config.toml
n_layer = 10
d_model = 256
n_experts = 256
experts_per_token = 6
d_expert = 96
d_shared_expert = 192
activation = "squared_relu"
moe_layers = [3, 4, 5, 6, 7, 8, 9]
router_score = "sigmoid"
normalize_top_k = true
routed_scale = 2.5
balance_loss = 0.000904
balance_bias = true
init_std_router = 0.0211
lr_router = 0.000629
vocab_size = 27483
norm = "rmsnorm"
norm_eps = 1e-05
tie_embeddings = false
optimizer = "muon_variant"
lr = 0.00171
grad_clip = 2.0
batch_tokens = [65536, 131072, 262144]
seq_len = 2048
train_tokens = 689700000
steps = 4802
dataset = "wikipedia_en"
Below are experts of layer 3 (counted from 0) of a mixture-of-experts language model. Rows are named router (the router's row for the expert), up (a neuron's input weights, with its number), down (a neuron's output weights, with its number) and show model dimensions 192-255. Each number is 500 + 50 x the weight over its row's rms, rounded and kept within 0 to 999. Numbers have three digits each.
After each expert's rows: "gets" lists some tokens that make up at least twice as much of what it gets as of all text. This comes from a sample of Wikipedia text that the model never trained on. Tokens count by the router's weight.

# expert 217
router:522457503449470436492512570470531549492484495532434441493480498500460476501497484501483568505539465444592536561427491474525597556573502494498556480483513535389437496575542525426521531476424465
up0:520511508533560544488583518562478499386449486520549532533507546539569512527396526513514507494569548442530516573517500594460515489485476562588572445581546486482545529522490556495459500538484542
down0:578508417580412543477471535607466477526457498464502436496546438498402526500513415479518507485521443523531542508462570457539574430504466505449523509518536530478596477490515547561592482440577501
gets: "o ", "i ", "e ", "us ", "u ", "ar "

# expert 140
router:518551539459488499505515542501576512467502440467543521474583518493521490452490425526470526574571440483569436576483496564511588475557590535520507487522532457504499521515526523514489566524501451
up0:434521421477549546509506486562512431447504501429544510410479445492526443499435443538508577513540403512517462510582458519524478424514567440432554471615485524498431494533537522459460404547616423
down0:399467509554469365517498527418495531581496558627404468547490569424508464478484470535466489486504572561479461494364513495440527444473434529511506535387516476519448463528519523430471508432416486
gets: ") ", "), ", ")", "2 ", "0 ", "\" "

# expert 67
router:583542503467447473505523631555481457472472520522502441373635485477505461428469425412542475517523461441492446526461516499397523497502639506491455487489473538426470574575565490483533543523471431
up0:501596496480503477553489557456556515605439582520535529552542542492496474439555443447413459488491409463475569561440444527507482547484519468576485490580519514458451441540543394517523424473506483
down0:524543435441475424484516502409531433490432498433508550564573522517503598513465412492490511495644522563442509512537491571512505558432527533557476477514445404503483405519544411490385516460497572
gets: "0", "4", "3", "2", "9", "5"

# expert 115
router:585490519506544483503550579480474527466415449505507440475507446435485406520480412513526516527566518505435427528427464605484495453480608448451517491495545507459461560545493526409455578524522477
up0:524582564422485471472419548519525604543591542477554471517491441484436387532544523498473413506509531484479463505536499500552458499486461424536488497447528532465482519532486494454574489473497480
down0:444564417466519446491451455417487410412452411543604512553476453545500557572484496478494533542557565468482530404531567549538516532569524515395522451425533545523491499519510511535469556472535531
gets: "from ", "in ", "October ", "December ", "April ", "May "

# expert 165
router:532491530369493409518547560601457555461537439535525468448597524472527487451430412506522451576443393519484412529482547531439583509622591530460505498498459550451380540561487547501569579473527505
up0:540459533471500541419425527428608484472531438529536477490532464539512457464458505494556460559648559477617511444607506563521458476476526543541505401495513510517500563578544418533505470474536431
down0:477539607551501487426495479529471458517629496483594541495506483542396503488515548576554531612488541585482458524529476564597505422479552483428448502555543493508483477504538546378473532612445513
gets: "1", "0", "2", "5", "8", "6"

# expert 26
router:592521488478440467521531660584449473441522499505502465463585460489505451460512448458465489629509485455523456533491516568421524453544634435500480497492416502415519543464566519533557616476478459
up0:628476469573550524450536485422510431469521452510400548581468478526464495504505512439506500492532635517599492411559519547504533556500602476575506475527520473484518531531569479482567561422564445
down0:413474592474521553507526523557488574493521550510494571458571503487454510587511471453454551612569529477539514508512581544525551589517534506495508461416510433498495543377527510469453409537581504
gets: "0", "6", "7", "9", "2", "8"

# expert 244
router:502467599557445424480474524494539523438497451541547426487596552417495436414528339509404584524483527418538402623407569540505527500447648538487561458462519433551421479604593494486535524566486457
up0:501543493531511475519557488486448511516525479391400574527560556486494526563468545580519406434493501420501494519451525500473420524401568499457566502483494555571522532449433464540523509477471495
down0:486539444421573474528579532463496524579396485504464492548544462483536579502400430500609485537447531519433531465446539588500477546508527523434555531489489525445533489597545528507529459496521521
gets: "| ", "; ", " ", ") ", ": ", "Year "

# expert 103
router:561538502400495515534497516503534564379465517496497491456480549516492489435471414437443510490584472372561490511489597507524594549538591469511584487471581480494504539497514509494489556490505500
up0:610473490431564470511500475586578500509481541462457457518516532522549457597506499517551480519527634465490512596509533597592501525452624498532506481500517528509507642533561522453497513517536447
down0:395518391567576543531468575550427528539565493565539500479561541576498478450575552509532531493519516475623499560434432461480439530433425518494529552510664539529493452452458471467476507421406549
gets: "6 ", "two ", "2 ", "3 ", "8 ", "4 "

# expert 107
router:568371535495510497548479534438501565438493439462506510470561453448488460456402505513486509572507483476570464576500499563503564512575551518557491517564498460365494503524475575442435519506472563
up0:463556502513533478528515456441481484395540463559491487462441567446530610557545538410435452509513496493463505515528523409591398600502510452499519569447480483451445536565512474542450532551462540
down0:490573510421436520506466478555491527477456557450523440495491504482420525380527489510519491535454504480486484523540411544488529491473551544508500501477527484472517478555511582469488523498495512
gets: "N ", "C ", "A ", "S ", "G ", "L "

# expert 243
router:576481490449491503514584479540545603401483506486474510488520533484489479442466471507474517521489461490577466584505587516511646498615587482530476453445523444410473563533519504482471550497539500
up0:545516567528508546565568588573387432449539517509537505449534447497498564529496434604452516550614558517476511575530545551463477465426666511547591483477513463471466531559441509446544481535537486
down0:502508586588391565506467497469500540399461436520471459637417544493504428428555586514471545462546520467475521532491559434442345546525456433414534506540595434568466510488496506537534499486477473
gets: "1 ", "2 ", "3 ", "4 ", "5 ", "0 "

# expert 135
router:513398535477514525569538549485513522491568457485473505489530513478445517528488428463492563617514509550482446520401521546471479489492705442553482509461505515396522472561537571455485505474512424
up0:538517471530504505523466444503526599452501428525493464462453512538529567471554443508507424594521487607437449501540638523529451504522525488447452506524478480538588542445510450500544529458576484
down0:478501469500486504509491442584529466536482532521539495482526551482530389455569567483525539608472480490555507474471564573597550419552514517433494518528449448536529460493447600456400485461484581
gets: "in ", "from ", "In ", "to ", "on ", "at "

# expert 149
router:591509573496521445524580499537474534381532466489520486438459529475467388480521491563545547467505416524445400595444508566477491506573555503504469498543438534486442524509519514379514486561468483
up0:426462547581546466529547508536536457412493489456447531554482619449435452489505519501455529522487499509602516406468522522564423431465528423514550556459560423471498563435513438493488485426516493
down0:513524423485528572487479534478510548435509475473406518490487493498505464478527464530439468498527430412491515491565391529494550541541506494492582473474513485552504535675441537530570482522543478
gets: ".", ",", "N ", "$", "S ", ":"

# expert 233
router:566440485516563455590467585484508502409428459524475441454513429472521447506462452508473499557485470537650485623524528531441597517548559461426510514485493471452439475501482580444458508502497402
up0:548478536534558516485558590541535562499502478453533432551589405548500426567471472497533431450628455543482513482528424467440395521478525438516521561560434609474478450422448508482514546487552472
down0:571481457527556565506562563480522421491457537474455420560527483407485466541485508498473422601428533538515512518584442491557542497508486536535461421457460534529471526536497547544511532508472567
gets: "American ", "International ", "ian ", "British ", "States ", "German "

# expert 117
router:589441544540529494518578516432493604528500518566483512516571537423469414457513420452520483549469483426501501533437510584457609594524512415510492456532467450455536502526513502445418525615438441
up0:549570561547503444490562384507493528530475451359504558537436465526508498478457426479410401596477483602470442454603445527495473567423547515549597497490510469498470587465512505509582456574567507
down0:546490509468504484506466468562545486464433456471495467465461507505417449537422475474480544499459458596656405442557523532477476517561492524489485497541523489587475491596488513403409564501466397
gets: "C", "S", "B", "D", "W", "G"

# expert 240
router:598543501506459528508540510545531572450502530511512506455495529497377429487497436507446552502475498366549443638482576601436556505503645419462545449491565454541502548596557442477431529526436480
up0:537554521472504508543520533625509451479435528547509498556488509397561624542528550472535449458459433508516545550464428461500512489585587501430511462440436495500467474527530498469609504427477516
down0:492500504502435499536502565473544482411488539463422539515577557491537480386565504431509599535513467514390473521578518554431492517556523462528527481565571480530563438420497532473476414513486498
gets: "1 ", "2 ", "3 ", "4 ", "6 ", "10 "

# expert 7
router:568533512559540466493545539513458540507500451535530526406508530368422485514532481459490505545471549464526547478477522598440559491509463534493475498476488438491582476535517490486425466569410447
up0:551455562413499528477506520567547516486490604491435476451541445428568513502485542457517409475561474528472468475423498475497529508469661438557493416453504576431477427506508537397475540531454500
down0:542520542538474527476409505472533488530528496562487415486469419460464443537454428596521557508477434459504569538491531491514608487518440465516421523548590477552560485520453463497514481513473603
gets: "D", "L", "A", "N", "T", "M"

# expert 151
router:514514478573569534542623571541523530486434439525564486433539504401493524487460422525459559551376543422513511520488518570432516470523494449553555527489477449460543538543561500458452576541519502
up0:456516607521500439488514488634629521418515378504469451515490468510545521635460484384499515567507504447517482463533519493458549532495483441515585503569473410512460518530440548499551552521530502
down0:456486582439491404484419505521504507519518513481476443591507472455479518530474514490486521477369493426526433487566372509469440462506525562536407468499487484526481500527485458472443492516526507
gets: "re", "U", "dis", "In", "sub", "in"

# expert 188
router:520446512474417488528442484664549478439512462528476466444494480553487408418448450528507567545480421410488434543443518555513512422504575419460506488430495470491470567526521582429565482548481415
up0:402477596483541498622470531519490465461595499542443437486511433647476547562501446549453526574570480438536421521399475554563492513540462492498469501432534488534549518468520570401501528566414513
down0:401529593493497446470425560540530471503517439480626471491489543512428452488454395501553499539503437498483525389495532517539508535537475475504496479469543403542526469463485344537461324519562421
gets: "er", "es", "as", "en", "on", "a"

# expert 237
router:558477485534502462519526552487554521459456556560433493492542564471485487489486521483463536515507361468563441488466473538482552579555580545494450531485547526460501495547521565428478525466492499
up0:479537493465480463522549559459573484550501469612511511464494521504485489499558536488471403527502547454527427458548481567455472525519554473624429479476419526438466418471503528497440554511483535
down0:508510530501471600560558501464484527486612416515533460526544512529537444596563487516555537502543475494526491567494453508488521547503472445421509510511495518456430617446511589478515427439509482
gets: "in ", "'", "at ", "on ", "In ", "’"

# expert 126
router:521418519419410451504456559644558539476478505515446426514525516434559434445513463515477551556453469433474467572512551555509551420469569511460549454499433485485520539575501593446555543572530432
up0:441482535547470481482495517497528521532432476475518464447590493539596449502497474514552504581590523455576479512528484541414466518496551467535511514536493467493436516473412573504493512530479446
down0:522529546479463462562533473522537418548462542412457443531507501424475563458470522560478410538568520580423445653568499572478479504522477469564502551466495501593558432514487546522463527560487489
gets: "ing", "ers", "es", "s", "ation", "ed"

# expert 215
router:576405533519517445532570587494537542533488532528437508465523537448507479468466526446466523531501462504539495509361473560473498486524636571520486489486537466480537466507530530468458488447477408
up0:509504437480466505615467387459564488415551521503429557478478553542438473518481519481560577380545524468551611487577498497427439367504502485538479444508499581587528483509455504496448538493612468
down0:445578475438439467537524522381470493446497601561558495490480458446497537414543524470483510469504490518535466562638468499525525488425554554472551551488520527473366490412490538520465496546520486
gets: "in ", "at ", "In ", "the ", "during ", "on "

# expert 139
router:545476500532528517494555500522516581464497438573516445567559502472353413377481507452499543501563481444544519545456538522473538512510569533504570461524413554402482540535531586443521523496465487
up0:597502452419449524479526440498530502519498571544473549526619441557441458543561511442521505488591508495527534514531441552470496591457484536522483560444556570518485490566482449475462501509573501
down0:505560480482491549497491560574518471533541519576466460511517393436524451574472485509480519405383477478583578483474576505518440514525431405574537442505545551616462564500501481481479472527539551
gets: ". ", ": ", ".", "o ", "t ", "family "

# expert 53
router:522435557532459438460520530572547528458473467568529432468543534360516489465523428518460566534450511459542394572427636539436441467444606543497551501522520457511408483549611548483473506572527471
up0:407428518476532516544533508563581536419449532552568468534529407542529424527514537430409537535526554526495419502509466496512566488536558539506427462465478510388512589533487559537443468506513515
down0:493485418507522502542496484480432482452490502565542554495492485472468472456609569458487566497504459561509440500409522554507520503513486524479492554579475588399487441454565428448433383512536528
gets: "| ", " ", "Votes ", "Team ", "W ", "Apps "

# expert 180
router:528464531488509418493559585458543434542469546525562467457598525489508507537443426469561425498588498434472424537454471502454538496531635475452461487476542488474514601626591533452474511638484452
up0:472468473429509601516555527454553367580419515516529439406499467490493514455488529481440504478634369448475504475478462491437488591525573488592504515504568498440482529472585460564542461566502472
down0:465584566466537444425534524424509525488483514430482497509458412484457442591460476516464526477497531604538486500563471519548481519546450522450419479560499562456541439568455481500462513493526473
gets: ", ", "June ", "March ", "November ", "May ", "August "

# expert 16
router:510467507533453490491491543490527578462521454503520441491543564386443523567439532469494553436615483418541405545533530583441518411564570499468482502503574495483493481542619539389457561509463422
up0:507467421418460518555402508511563585548523463561468469561565520481540394552467579456530424513482441533494543424535544505469525480488500572591507515444580494533451461507499633395464448628392414
down0:492534477451466482466428509549575528471438479539497407482418445518587488438542513478436380514563529462498461527537520402495609485475482481486430511456412532486507511536444476435440490501523475
gets: "on ", "On ", "at ", "off ", "along ", "over "

# expert 223
router:541467554489563563512615574599520545486528527472525490467572482408402439504487505491459473495507563448583457529496524594428566447574531481543520467447495483502571480547557567496427572499497496
up0:500467507487492509404585473555489551505523501514447564498591540471533486494381553531483495560435520478486435446568524437535461469413667421522524386552459525404553484471472632445449450619505496
down0:492475474373494531557465533622457469658510507513436556489518466461484523537328557554442494533405544462450464450534400477468443503496441433443509514501515596479466520520611474554465493564466462
gets: "T", "H", "G", "K", "C", "S"